Experts of a small language model: a variant of Adam for the experts.
Below are experts of layer 8 (counted from 0) of a mixture-of-experts language model. Rows are named router (the router's row for the expert), up (a neuron's input weights, with its number) and show model dimensions 0-255. Each number is 128 + 24 x the weight over its row's rms, rounded and kept within 0 to 255. Numbers have three digits each.
Before each expert's rows: a language model's description of what the expert responds to. This comes from a sample of Wikipedia text that the model never trained on.

# expert 59
Description: Two-digit numbers and cell pipes in sports results, times and statistics, such as 1:58.22 swim times, 63' goal minutes, points columns.
router:161130123144119142156124141098132115126106125119126121157173154173102119117109127109144088132107085104155134088155116113150115127120137130105115145091165140132113161168161116143143095112167150122129110160141135122118162120095137118128100128158146146108109095132111149100115135089149150121107131094141144149182153085095124116151105152094178133119100170104142123144110123120107161187163098194093100148137096133125109141111124130154132144132093097159146114104131152135129116120157084133127150156127138139120136087101104131132167140133095122087110131183137157101083118133093113161114128155109166085131130141154169139094129141147197141149109111089129125108124114147123106134148128120098171140133121129138083129165136137125164162120142131146111171059124096117082093141136107
up0:123093152105110128163128143114114151109102162134154144153151118129111111162131126106141144125116163146135128126118146104124181161144107090102154140117127134140109113100143157155117112119119140121102136108116095129114132128143142150161130128141175114167101131128081174100116139119163128096135105176097111128122162125106163144177163145119139120140124125120138137137116130128116182154175106114156101094125129111140137127132090153166137126086122147149110094124137156103115100145117145121121137165153125113149143078147100130157186123111122158172145119150191173110099147105101102142097172141145147102108069140132097116125094091121136134127160115104138065106087126146153146096094131111124074149193104135157134132115140133084135125099099118105129139059146133096095133160140119
up1:129084121168120110164139120121124126128101123142123163140140089071109111089115148137113111143151097175144127104119122100143173138129150158175108123126098120158123137125152115142127154096156121090112120127108127114168140091152161184145187121100095135118135162146129080112170159102175156112087087102154145120133150094109164164174135169145109167152121148093178132113129123129078155154112101138092108102108127119113095144156113122173161146103159136118126104133154158164130120170151125131162168107135115111103129131122162133117198160126118158124113116144128148167090075114113107121130163125124134087154160083126115112132115119137092148151115124111138097126107122131126157115139127137137151153146159113111086120120101152132120104131144134122138104106113139154116144090143113
up2:131160089110109170162153128122150162180146120170095141079111161138115165109134113142100143112112163134130082119135160106116144085171161146136087101128132118132181164147127099105108157153100132113108073123112147132145177095141095104122122136144125094108122113180129088139176137101142080121097104102133120115133169117116121128126126093130135134123139126087142137136110140113193110148130149142120173108134107114123110123140126121125170123137137140117091144146114145107080142083150152159189101127139122113160146121140139112138150047145111143123062145152101145124138140083166110109112119119140120120141141155142123157126157134113091139154133122132142140135153130126099147136089089155170146126146131118118080177126144144098115117133115114132129102118147101134095150138105149
up3:214118104139163100118119171160129142130142123127134168100151161133113147089154153135097125146089086122116134137129105127149135133194088131129113178124149114135093109158151111102108103163149156120138157110105109105131165118167082122132167109154119150098116132147126136127128115131123126104093154117144138144112130129151113154106107150117146132167161143101136125166175131117144176126138095159123123131135116166147121154099130110157134152125127157131088064101115139101095119109140128104114133111122138164167151141150117132130097115128128129108104127153140169106113051110119095146130129130101123078123139118131119097124120116068100094123149154096085133109123131127113127170129125097145072091135144155123129137075140181126109120119118107126144110143134075112136145184116138
up4:109158093152118084140103137131143097137169115132153135158115092129104131132165094114131089105138123133145112155144136136124141149112129136089125105127142130110106198128114154109118083116137095097130152156169118124131154137112096116111144149083125161107127141133114130081108128134110108095115141129135131148093137139090137112144115164112100088141133143115125156164101148104127133131145130140069149118142133153128136147161137129058119138176093155121103097106136139072110105162104103104127095201123105085062117121153144161065111134139144137120083094116110101111150144124101126128084099108100126124135134127107130156135120123104120155126144112116144121103104152109100127110112144120142115107154129096140120099143167170150078179118102109148146150071108129110106162150169129
up5:149123129118068121128117113132115116149176141106114119108155145146177095118151164171134134123110159128121114118126165126133113175124098100145120121113130131134136144117127082173104127157142136134126125120111121116098154134099057117140102112154066132154128122127154132141160139105107110102121080093125148135127111144121092128122103155127207085130155094102114112115162093103116156152111077155134122184102141128145128125135171121128147107139125128144094091121130132110086149138114139107102124150117093151106133113151110178091160111167144119115118147158173148117102098113125148152111163157150116101098111159119117145140116150092143121130106120158143126053173111145118125094102098112101127149114108157117118118116133174106108116106170145107135120117089120111111059127119107
up6:138116155117091105121129119125103091103154139132101116121117152151111145148121129082165076107119086138156143140118126133119106143126144129113164130151119106078140145180150129164171142121138120118130143135122103139122118103083147153132118160115161121122128158115103094108155128126142160137154127108159097123125148094101131172159170112155159095124148126132117137092102148108106082071101069154146105127135099096165144099141156180109123134136153147086094133132155117129120177137133126132157116137127125122115120096161127121119152151196087123102108137139125143107117117094141137137103144144194104150159148126142148158103112129161110117120170121139145067142121142146119146129071152135145108158138082110090124162124144123128141181076120108137147142114164158115126091130108174
up7:182098143147079109120128115122149125116151098158162136168155108159123057094105141136110139139116124104122144134116134137128136126126104105090128115129111113117145156110171108154183096141137156120107128122115170146116111116139105073139153159099148078090131094131099144161132123106118129127117149110120088136136115093125115151136118107136093160137172110154182099129083132131083110124117130168135123128111145154119151134113100153127115078100147139092157101118094117122113107118089113143130166198118118142136184134117122135112137112160102154155112095143096122117108120123084138138123095125059124115105065111093174110118118123141158138089121128080142115166146115115122141159159099126151157107127144148153109117172132120135147138122111121130105105156144112150112118127079151
up8:121111098132078125125127112129119072143104086108090133119137147165106113104107129136125153154119137153137133102155162119130152159109132087138126127121132132148142153132174125087151144160111084111105118077101123115125139144109133108147126156117087127128116144119082142136113101132151118143092112126140096141163097134054131138122115145095155090165133160095108129120135118119113120158115154128117135138166126131125134122129131179101127141132167150165131115135157106096107156115128125127135090141081154140119111138127154109137120165107079122096138119134112111063125135095102137095124110112125126170117138143111172126133119184149125142162121093125097100148110124127094098187112112147126082128115186131137149120154089101131101133077180134148101124066183113149112139123071125
up9:125073108111092160116124077111130121152100130093173110144102112165134072103135149105128125144137122159119092104061108120073148132122108129103151127126131130128119085130138135150166115144151135089151122127166160084123140149124152141155137139122114155110108097121111136173125125119145129103126112098119116168159115127113115129101122127143144121125103193124086143099120075141081137071143119119136154152161118112156125104102136148155096068136097096119093135083130093171104144130160104118112121131124139135108097161111060118139128156140102132133102119132134124127126111101107171105146126118126108136114119101198115137102128156162163145100105107148120136151109146152149113087110098130124153115131146110157115099142112138130158121118149131140112194149085173145119127148113127
up10:152140142078095120157098120108135123139115170111166116112132087143111142110114165120096115125133057112157149111088086124158118115103106111145129133078152080123107115138122148123114129125158130111122161153119122119117118195148139130120138108129105128149151111106096123141166128112150142130102153114144146134125204108140113131133134142156162137119141144149101143145159126124131155139126118115110125093170089145123116140171104099150117123152165172131155110154109137154170126155139114128112168142163133110147126125089116102140172109125143160140177110130106171137108104105119129177146115091148080131119099117135106104134136081171149139129118180159110112171118116143132147118180177096124162176123110141154105107142150142118133117179172156091137145137096132141101161149109142
up11:122123147172119132145108150111113096144138125172135114131155135130125114140149107084111138136074055137144130066149117123150128151116166147146091151141107108106117121127154130135125120086082117157104126134163117129113128108137162143121157146144120120131142139115122128159096129119126115112130161140136132140131103112089175126154120155117137051123159124099134127145167142102108139103106132179099112105130059165074117103112163093153132128122127066144132112131151157181113118144128112176102132174125147151124121116125142118139123140122079137108181127135089152149142085141114077101099129119128131164143117145114165117125119159122105157136122118139150140092150141162177123101133146159114135124132142142171119114164137138129152112168123119135120167064090155164128165111144120
up12:155113139152112099183075128103157138113137138168141148178156111124117099105086118141163130118117104167123108121147125144131131105107109137141094133104092133133148136166159111145122107110138133143089158120138127169109153126163123134122108108165140134135088131172076162085151089117140128076137127130107124153141140106072164128094133116088120131093126168127113125133094173160139158134145079149123147136152112120161148122122155105139152123155118088128153116124150151095126157113102124136128113140137148133156159112122049118161095127121095127140119135134126131120153114137136118140132114170118159109108147126148194113099173059157143130148094141120168161129131178102116101121166152120147077141181111130092111160113131128107123104097145136103122148096149123113112142140138122
up13:139140147155109130113104092163127127119107154100153119098120100124136115151105160091132118140145093096102168146155163110172091176130111098170108162089157106120117105103102103148144132138157102122135117105093149086135141146145109155107114131097112143142130132121121115118129141085142132124123119133134107136107124129117173144155111160177131100142124145114113113106107112123104173142137183093138181157152109175166132077096187121171144114184184150122132131093099102162144149157125136139171135120142161157133146151142089139116134173137138167117143139138113094094112095090121112147100111135088134137137128120122106124136147151089142087085132096111119090108125096140127096104089164115117150146135149144123153070153147119104145136121152153150170147132141126121134142127160112
up14:127131145141136166140101132086118102157078136123112172078146102130105154157156169116134142117145087111142125075107172133184164162158078175153149122124085111131104136088140124097126095121138121139094118141136145087122131159079118117086124139151123149095108156139122130179136124129107106099106143100102139109099120096139151153123127065126105079119122108136145143136151098123133159104125121152117133137103138112108153104130135146136125120140111122115131111137104153147118115098161168145157171116133106101143142148147129157056147111124101140171120120173122137133113069121094089119124163131182143096114150122129092107115089116101124141085149136113173149113094124143092126121106103121114162168164134122132131158135119123115144124113126131105149159112113171136144149096153113
up15:135101120113097177168145136132151140135154095131178101070177144138144098118120112108140120067141093124115130112147101122111147129116100098151128112138155111093125136120130123138105147116129123168141113107137130119113139149139147171172135166135111091121085095176114074170170129134149143149113131077126156096194142169103128138150130124130107107115115132132126111118120120149147113151126113085145098079167143151100105147159128144184161114126131123095124156136146152136140160124150149135154090139125155163171091106141161122157135134142180130135123117113133171099096128091121087130098157148129194116092156145135125121124108124127188135129130110080161141160129127148151149119133105128146120090147156132113131124108148137112161140096114143157094081132145129109122129158141124
up16:167132138124123135193133124143114106135118107156176131124165143165101120067117133114126106133115137127167099133147119139147116166125130101142159099121123151093104167132130122154071075105106146182125097143136136129073109155117160145143135162136139127131145141104156147109102136138164115097118133110110169130103193115096119125120139137102163143117091122128114115138105124119126106108136092125114138142201130134143106162156114146148105128123158089188137117105112138153164102078120138135097122138130111135146147065122122127117149087117107122113105152136145101095133143111088127167126157102127157140140140140108140127128096128122121095131152117109134096106127128162146085158194138107168115142097096088112096132182108107114165093096153136114138161107114108138103130161143124

# expert 41
Description: Pipe separators between numbers in sports league tables, plus copular verbs was, is, were, are, be in prose.
router:167136136148095152153125146093143102141123107143107125137139144192131133123111137118150092105127089111158136115107127087126150110137112106103147149122151142099120160152163108128123108072210135150148159152150124131146179130118131090101109154172116110120096097138100168118121145097151120124143124114126170162203127109138161134151106155097154089153146162128113125130155101114108127159148117155097103143185092118121102150129132116144135133129102095130119094121120146171140111129177092159142149154130140155138102129094131109123168145153107126124139163159126142113085102094095098122121135136116128122149149137120123116111132138147176146142125153085118103097139122134124132157136112113090126111141129086070094150117140156098135164098139104118134204105121121110104121117099096
up0:199129125117125147179138139106146132131117096115127162135138144152131177137146178075117131125108098128102124131075136103135132143142097134151125136169143153076108160109178145120097133139169157196188132153124140136133126135099133100167117123135144104098140126119150115132102165103107109144142171117120137139157141130096114132126093126127150120121151142107158138106115140136117117107115162132140138148137141126103130146142172126134116096113117139117106064124126144115143148131095117139131169120092161111107139130137133124155135152053163155112147121152123131109095091124125141152136108119072143145178136045139105114130121158130161125142101145107126102157148126133107146129148089135140161102142149094085066156137130150139133132107098128142124184137119152150108122080102124
up1:089084157124095138152098094094105135132110096106173171140136123131163136156097117102106112139150123100148130137124103125119129139093152126086087119121079180091139131110127112125140131151120143123121164133136096131101135109124142159121106119121114146155159139127143110135128106120147140102126128103114167157150083096080123130163104120128150145112125123057108126153117151086139146151118123178125098093175137130128109116114164163117137118123078150155163074145101115163116132128091145117100150145149139124132113108133122146133120146137115118097147150132156089125125132116107131107143127165110141172078136125088133111142147104111144140189122158119165045074124139148127125103156098139125131160081116090135124189125151136091133146077112123146169138113125128116120091136147129
up2:130146130109164111081117128133129135181114124173134145132129100161105141097120133139112100119125104153140150124129123107112145114153100137146118171137154109067113147111142133118166108128151146165162116145142118083093137109114135086099079134148115123106131119159104138129119146115103154113112086077120135135119111145144157120089091157155168081141143167141118141142145099147107113125098122192081121136129109174167131185130131126119144119105126092119151164098124136141134118117152102182149077116166110113129094110116112135152148107160156151133160148150124126158116101104157172110160093101151119093153142144127167143131158097150140152111120150169102126137141118112140142144161141171149148118114171116151132073132125131124145147096124083110129114102114102104063141132105163
up3:151184094122129168111150113146126104174107122144135137133128118087095108052139145155124150133125112112166100086141148131125144121108129172139151139117129111121150108120123148127129137096130134089139134153113118093165108108097124091116181133123094076145067129150116099143127170141121137114143126052121121087110127161135105176128101164143151140143161113121127133117128127144123134122105127189095096121163139127093145136105110089121110115142151150158112105110099092118150080124156140115100178094135137108126116108112118146115151099097098120140140115147110117142121158082131138102120098141084113123105168137143143072114099140133115165154112104107080124154130145137151082165155082128116151140153163156125127124116129161125123126170120152168102087142114154121138122133125154
up4:132125112131102141133137140162117101176113116145135154149121117135087100152099128126098082125101125118112158132167135067174142170113105076111129115122139148118103140129131130143102124106115166093128137145128146131118140139158123111130124138122184082123121112166109108173142145125128151139067138087177143158117145144111156158154135162110132134162149145164171144145140103127104129146150132117126110136139136182113158116127129092108131143124179134147181125105163107163118089160145123157103158154142136067165113132172152106130109148094117165164121113117160082110125108130150145108115123169095155125119157116158149107090166138117116113145107109115090095126126094117143120159127171093069136112146140124129122104159163145137145120174112115142106156134133110109155134175156134
up5:166153090139146111124129156115137085158174110079119095144146136155138150142097127080093095144090154148117127089121136107114137145113120118109111145154111161153156121112148112098123171092099136146115128110099142112145074125091122108154118115143105103101121092135141128106165114121116152123154082094135100162093115118145123149127132111073133142169101128094136121079121124132079150159105171131102140152092094133148075187115120117127152132102115123132110152106152151137130127132149124149167114126146114079116145118138152138149115172129132121123162130151108143092129098101159141130089133085140167149157092142122140150155150145129092117138110109072143115116128127170167119139134108101110104123110174114129147106118138152128108153113098122087115111146147147099119055103107093
up6:127100139158097144116135134150112097109102131117114148109126114164104131103110108094157151156159142118151116110129150095171121095127086089090124131072159114112125131110119099134098085111170132138087121155166112091138098093151180166150133106132137146140107142120136122137113093094108114142134124137129134147146121166127119131130176121140127105117150109088122122132136142143110113118139098120109115140142078136119106088106088089194106105109130136134162108094120157080134122141171105136109122121086128103146107128125091106147164116139129113163128167134148120166118159150121114146145136095091119117110186119128134153056093133156128142094126175114117097164166133172144129105146132149133095167140092128107163113177150098131156111146155098153127179145117177130125132128132128
up7:150109142108190118134122128097151143129128115127090101180122132151121149152112138117129138154142148137142117100144108120073181111108126102120105097111142122097153146119143128109133132138107094129117133149130151100139107109130165142163134132110158124126114136118128171102126119162118110099181120115132119124102125165119135142148115138117105113129115121067151099091121126124083143064129100133073195153158104160126106094107164098100131135132137095140151122071125139133123119185098118093105116126118123138110146121164125175106123131101121100122179150146177134119142083114151120134125105098151111163138146078108137138120113142080156150065122114080112130135070158158126103139161142130107110112160155085106138142115135133129125147095135127070136151123082122153105142124129102
up8:088117107125146112165098119105102101104133174078090137112112132091106141104117118146121131112140132119127127108124132146173124116140100105126075151077121151092150163175105146149108123109103111120114137139132129081125116121105101104115122164157126140118109151150149107139136123125124162078107130116079154159152213114148129130176102126130143112118077172121152122144139123096130121155113157123101131091151132152102134108092109118146116103165151137155115113142122156144129124079100088127129144148139129105159130101152137175097124150161132149132110096147136114155121125142103109138121164096118133071104113130144166108114098114127099152102079118124127126132104143175133120128173051092114145144133093118153144161109115146135143140164133078138113171121120136125157144136174101
up9:127114157160182145139127152152106156149123132129134124152113138162118106134142166165142119163161173141125154133160176138133094128168128142109171136102124156109106110151101111114152070140116128163105137147111092172172122101148128107097101130128116125185083132158105175082171090078183090121136111127143113130112148137123136130083130132119144117088112130126140103125130090113127129121091119137108096128123150134148164141133108096138135160134120128125130137139099126106138102133124102132085139145153132141146139144117119125119161123079118122168170138148169156150105104135103142091131136137130136169118101081124129115105120119128126166084146108090100181169156126140126153166082147088105126120137131131143100126103134121141102121203168083132137136140150120137107136152128175
up10:119158096042150119170152133117136127122095105163115158215134151087127092118098112181147145139140124116135131155154099158148124131118136164106090119092138112121140128122098123119152126080121123125124112154131109127134160143154138168156122113102134112153144133095128164071128119115110089120081096128111141138121123108142132109107071195109112156144050143147158143122110120097164149121146154128067114104116112159124130138128126121129123109125124126104142108115133121086146104163139086112092098143123151098106128139168128124124129123118077122111091119136145102127170153122124129150119118117076111138162124153121110142131174123157128143112124130120117123133125165137128146121116164103135112147145122075155093151153142111120143146142100125106107134120154129135148107099198139
up11:139109113165110137148124101125160141105098123080114167155110129128105134134115109130131115140155094116142109164135145100165125118143127115132189110091134092123189132106148150143154156095115108126164133138101151161179100131131138132149131087145104127118084152135150150120071183122124131121143148119110119152110154125141089159156105147148156111178131138121147118138112113126123137142128122143114115116127117110129137144129174133131136129139122135103096124133124131181116141120123156139074116125132125123139110069101137121127142098092134087136133150148105090137095154097095148197138072106112126111167153117113147103080097169111146075131106142113100155031106099110075138144157122118135144118120117105158139116123133110146080152162132131122170121130140131143142116089162137
up12:128177109083125127117129091177132118156148083174119109152140120150108118123094119072104177112118080137119134120143102166159142133147179120131116159154151141110105129129176131166117086124133143123118117130073141095128193139098138124140147089138146089092155141173142101133087153147129114116182149142132099126109122130123119155095082157122110157174154140147122124148136135123117163165083140193130157103154114144146099146128124083123118117089129115176141107121141165113120096133096121111120133105107096139114100123152144135097095093115105120133119098141163107166130093124162140104127118111110092094129124092132143099134126089131103106100108100106108122131111162112110118155112134128136143137126158154128131121157098149105170129145143135112088171121099154150136135107152120
up13:161133099096084121120107153164109059160125116139127126138128122101121167106124127079097105101160120120122137096121130130147105142115160085094173110075162131100131141099140118120118136110118100124114137102106118096136161135140126148142143135145144155111132103113137098136088143156142108156088136110114117131087120139057116090165150186140123101111094157126122108123155119151150165091141092139122080107135124132104120140138112132137157096123146119190103084139131139135145088174149094144110139105109155127156104124118137134095144125131115128086125181133121133094130149113098097137122089105097098132112109119160126138109145135114133124073116165123058145169117144142116114079119108121119164144122152121107137119141098139130138103178152133103127160084110132129174120135093098
up14:151124129095098127127168109131109073139163124135110174107141098180156154152120155140126090114102076136157136111133128102123105166152136125090080136090137140128122140112103142093105131124160151096108121169128141131112137086098161087133131161136134125137116131130125157147124097085124141099146142142143137126125094124150140150149134136104143122094134122143162080115139124153147134112184166098110121129188121149129131098160101113130132123100089146108128133099113133122124119098168118174079147128091137086138114152112130146161115133140107156112124136152121119111137162116086141127114153080147100141128123115141152128087135096149128154197109146141154139145103138160136187162152120118106142120087156103111069143137133138097114158140195087106131161121137113139105120139070106
up15:158124155128094152183139131097161121086160147179130158141158174112149084133136107075132122154099148106106146153136115082119109132115150118096172128105129138077130135135104106121138061179185111142126122109100143145126149129119122128163144154084135106159145113140130126154139172071144118133130144186121138152133147142123174176173105128116105110125112153126146127116129097124120134128106127094111094125146146143193104066119140162104163125149106078158137134142098132142122123134158107140125136146102122157118130121132107149168103124150091123122109125145096129115121130110098105165156117113112109135147135068119142145156117125166137094146136170129146110136175121121152140096139096151113114140120152127129096132110133140119105152106157148106105139139105079129126094130084142
up16:149113148136140113115121147161141139122163134141140133124154147152114132098136124143129142113101103160101142127156143128123132153120121137155063160113157104150128143097131177172101161128128163097154160136146109097121146175101122097112147148113130108121172135122085150134098149135115121121096113163094116142157147145117158137146125151135153125171108146108160133163153187151150121162142121132159107090116101133140095114131163118119140150127126115120145044148134110118125159074131063132164134130092099108139141078080138125140143099166122135146101092135106115110138162100171097113109112134094119098146124095153110122161097152143087153156133096148136129104149127145134140140096125119132156104099126131135118110129129171113142194135127165154097128131117132101107116199174123

# expert 51
Description: Standalone whole numbers in table cells, for ages in obituary lists, and before ordinal suffixes, such as 53rd, 29th, 84.
router:161130107106107134166100129076137099153144093125131121178151162167130131074112098111127133116114088092158113114099139065166136137125103085121125161120182118129119161176149086182118103107166139170137120166171137143133150123104155115098120152139159085131099084146091169131117127136125125068099137114154124172168164128091166159158091143097161097120100146151145155128116139123116149163136104157117123128142137159163121120126110114166103132140094103147120104115115143113110126148185102148118122165152132150128133111111097145135149119113120113092103127158117142125086110142108118144095127105132165102130140094140142152122153101144155141130133119065110129085111139146152103115129144148129142168140120094128128120154147129092137168154125116127120148110106117118123119147141124
up0:124112125162142130118136153181107139096112084161139130172167124107116109088136095153153085114155166107130109155130133140140143127132109162113101135144119131122142171103190110124144119123144112107114126155118098108149168162098115090111134116152151119155099088145110111121153074161122102092141121126155139143117143143130153145165086126103121096113070154139124149181132142115132108125147110116114105146127128138094127112065103140092084133188124128191128110115127116147132121082154117152107130172141143095145164116144147103176116140109100124058128139126162120107149149149136107082136082152166151139149135093115144138142136128153128188132166137096141142147131132141144157094126151133097089146160126140091142098126162116151099142152110117116153115111118122129122146127113139
up1:126154118134138140101134127135172122108103119100143159098128137147105135131146139132123123119138101177119106135123125110135113164137099141110181163154142104098141137131123131176181102142139106082128165128111091154148124142157208120171121121127142076141136131114113117134131145126134171106077164132118120146145116149129190155131116144117135147162112099123124173099102163172117129116132156095142118160185104134116111144118143119126094141109115118134105119118118144139145134116150120148104148135151142093193117155100144131153121121144152081161126125110121160133113104148145072147089108084174127107140095099161140118078132114135159141101160106122079116150113109118123131122158136153130127113168103133145104184134108168139132102114126148065151141130094129094093134077132131
up2:133117149131115120146098155105185125156118113110159114147147127150109127137150132134123096124155072140111167110113138091153137151136137107141140166141111136141126129117115085172133133125103110134119123139098123154092137128079121126125119102094111100128154126100091093151116154099120143114088098136122112160160207070116126122170117128168126136151090160092118100110116170080118128119182119146109140109134113123101153084137138121104156146110158104170157080120117116156131132098127121141120174122144085145156088088111153134139155139166104167119128133126134116129101177135095132089132158130098166128107148131139109097124172119121109152131161106116137138108107132158106133159172149173137140145138127117124104105101139162107096089152120171133148104153092144128078148169106119
up3:182120134145116100103157135070135126138134147123120122136137124152122088095123123122130130125141093116109100109086109087113150136148132122136186096138129112153134108122157111144085133116158100146217119144077160127131172148087136122126121148156137092113109138094071063138160147180145171115093114109143142102134096122093125141116139110138126152136074123177128154124115094149151113119146096172112140134120139097133157127150130144119085127119128107125095132130132122153090149131188113152163148135154128147137143142102137128075154125110132094139121125140086141103133121113178144160119132120109125141136126143143113131084168147147161125147159081134150108129086136134132133130101096102107113169143141079131158135184138140135145150153120115117132178142124120114124154165145123
up4:189161142119138108146120097138110123131130091110139122133171138156105130141148147126108169151162131144094098130188108153148107175118110116126111105104150102103127103171156072157129098094110134163086131176142130154124142108165112093123113131147122096148137148113104122086137114100140125124114108102177100127121147160075148114115129112099131135123114058149151126114124148159121152143109133107098118127171128143151119139134099127125124149113126123157138144126113179137102114154154177144116117145134113130140173106108153095144129141134176135167102138170093120150067128134165090111104092133142096108099162138128156158159094068119203148104132089133126117107129140122115148112128142126143139116147113090140118161151159130142136104140105104132111108171153131120089120125115125
up5:075142120169145161182085138154138170137106171153137143158140112150150120095098151099148111123116156145119110107136174095126146151119168099141107133113150143150136142127133149103091126130156154126103137135132115102145171138132147121124130091186144178193108127115160143068130142108170106118117111144129124155142120135130129099159104165159115142130090151125118121123146134109150119102112120142108134139141121122122062165144118120132104152113142067104103143108124122132143142111122121113102102123113111152082168094151123139097103142119107164113158132166143105140084150146167094141140149149141128128138161130159113138120137136089137160117077083075099131169107120153151101094119094109133111144093120149154093136142082092115158148120114143169095115134134115147168147129147117
up6:081179137163133119143115136139179088159137134143108081124094176125130118147144135131114119139162110099128134120065117125164132145134098169158133138136141111100119089133079084163095109114177130118148126121098164131118112116113139125079124125127159119120093127135126152122140099138132122156146099167148113100145096100138147119117136152139151097141160160155105124105104044110110127074094134152121087163117099115138110114121114140117125146161136113129128081148091128137099128104176117110128102128118136125133119122108128088131105144170095140135131118145167163106159134131168172137071099130144141128119150123143104127087093165124132129115117134165133107123092139110150168124117116151084139141154151106144159126155091144156145132096154155109120144135060107127103134123092151
up7:174103120067131123154121117141132118100111067094168152105121177148123157108106120189160132137151139121140132140119145109120121154159126103141142162155123114142128183164178142093162156098104108161144159138102123165170141107083146124180140184115167144145143093125131110128157140107144127112159111145142124142144125113110126148120139113108086128119077110145135114119136110102109105060169140113142139148115113098101119134102141142140101138165088128170149166089146138145139126132140072148096107144127117129126147138149155102142157157125117110087115148115113135098124114114144136138135141083125178100142145153134130151158138169142132098125125102112076107133129163166162124116098127155148162141155145096085150102161163129161133121145146150095118129160105139143142123132137139
up8:154107118151096166129130120126120105154099068085096118108121136117113157127104094123128154105105147106167070133103140163150088158139147083124129137126163143147149171168152129117179139160116119157124099108133146127141109115171136118142117142115119151109109143087164154116163147132123119081159114079146169126135122146106160126137146142144118110135122116177162112130121154100115103127139105118145110118107142123125116080128099122141095118145120145176164144107112211136136153162142109164074139145161124119143117107078127100147146155152155104153153137138129099126080141106108068133154097148131132148137136132141114142139149086118118126130119129120107149169170127104133114131133159128135141098117141109068136072156172143136128157092101113107099128105109109094128135112108113
up9:152138148115145132120138105139123143161130128141168093100149172134141112109116158087131109074136157133129117134075107124116109145145084111150139110099121102101119134100150114136153154153100133120125162124121149160147153129107129154134105152105161152129083131135102108141114125138119072135132146142167156120153103153105133138116158164098141097142140121130145135174142083150120151110116080140166058154142122119117139159138142160120136085120086161147104082120074158128146124170133157125110116081131124181198086138159114128184136166158126136180128161136145145137122129150120113121114112140117155123153124101148154157122129112122132105111107118120136096073111121094103121166119133148142150143142121116092144104110088129182185087141125133103105126155109136113109103128108116
up10:161118100100155128126119112139102115148088126140159151124180135134112103116122127083100140153136126051061114124115175090170102154158165096105120085105143137102122122114117138165109109121138085156110133117154128121116156138172128129133143158117090172105090150126112116148147153106170131145129146146120144120147111118106147129149124131123107120127141109117150133114117146115121153160126116144142162081136099112162169131114114147157091121126081119144092132103072128177130149124092144129126118121171125134115154098104137160095154107121139138146086115129122140112120141095136113121121145098151128089133139161160162145139179155116143148121168142112116130148111156129166135115154107109159131184149122127076129133084146100141150129150147120133130147099158111070059092154155145
up11:155122179143128093155130119123114110116125131107149100162112139185129113109119105133129117120074106160133050115119143088134111104136135103139097180142173121082165127145154079148099104146117142097125101140171118187107128144124153155134123129161188097166132133121156123119153128159119077103073111129173111130140144095145150105149124143115146131154106152168128101115120131080126136134148130121117155189116163046190114107138121114123123076127163112151163132132149122133128130146161125160129107121163114140116144150109118117134111090134101122128134136147132155117151106135096161111079103121132135141130119149105129121093117138115102125133174127091107133112111143145118134148143115126119110133122185109136120142176145146138074114125126136147101129142112124137103126162130147
up12:163131133146150135125129171106132155134096123107135096137136184125154146131130132103136146142114111149097126124109097090133152159163113164107085100103105125117122161137112122113112136103110105107131108090150113108115105125152111148153118147094182096124117154117120133131141138104104116121114116148121141163185149102119121112139107094158171159120176087132126114143132131128088142137130129107123069111115119119103143205175170129132128141097104127143151146123097108114186117075147142168150118111175138128131165119142133124138230071117165127118138102143155139101078172111110126175118144122136149166141125125068108131131063122131120161117105117164130143106143112145106129112193123112128121132128124138142111143117154130101134137128140126151149103148156124133129130130133132
up13:146142111167114135152145112108134128143141144082101119117102129157126135111138149160153130100127085095151097129124123103089135078099120099126170128119167094156130117156094125131095075094167165138114115130100150111125141102140132156086185090163141131161110164199116114106178114082116161099140107113159147178146160108123160165121110124132189141123151124135109109143128085129077138102137124134147126143129093126146118122077102127162140140136133120131139159104142141128135123127097136161112161136113144153134118145138088118096128158157156128164177120155128135124138102112121135159122141142096110143106127100155121128142139167161138131147109126135124161085103141120153078116144160101190117135165120089132121128133105110095150138118107111164165167138111122114168124128151156
up14:179122126100125164162128110114159091131123150145093116135153177133129123097130166156101121119116079162103081128155177117144122120141163102141106100128121158153146153167129132130141153109123158155168112086093122144164129110129127102145139146123136103144120164174136113114139140095101161130122110136113137187129138175142143153123131140168142142143100127135137147158110111105080118100116126128129127131110117156138142184145144104123162125104125115134116152080103135139114121131135158143090119105151136091189103158057112142127146083162104103114131141132145114072078152147167118137104107123134110153108145100141128098129125119174156110135135112116121111183134109068115121111095127116156168140134114096071163161131133123085142143105106121158149090140132149116129151125110139
up15:164183091135135140150120118072094115190112146140083110129130126157117139117095123129134114119143097119148139084152154098112116097094110091114166114154086142131150120164148060133146122132137115129098108103101122148134106132123127122099116159132114100117115116123092114138141148139164156163141164107132115109195134105101137124108129150107138136142142164124117133103130112144117128108126135116137169120124157145152123156120129079132200143108101144125127143114088131154130098175174102128127135123126145137120148154116129126123167165149145104129157115135092116153100132096125100123130072121061111109145164127199145139110096103156140121140096120118134146104132121125133091127087083119126158160133147121099130130171149130136134138167164128195117134138135087144172155124105110
up16:148110143146113122147119161126147124140129100109120109082118120154131146086101101105160140119099123089155082072100153137110097155122134105159102133110133108133143149151160101125180170128085103170125140122144129136144126099147183104150083131149125126120080133118126153133140140141119100126127107100166136119154101121113114143094137108142113132125146137176119125100127165114167118133118076141143109099108084131073122100137141141182099120139110128141156136112098141144146165156118184156120114143147113121176115087095101113126130177107172064158182121158150145128087149091087085116150107129105142105139096140144156122133121093102110148127125131122148119132152133153122079139123115162146165108135145155099128088107153132129119112125154102139094141141123125086121123161123094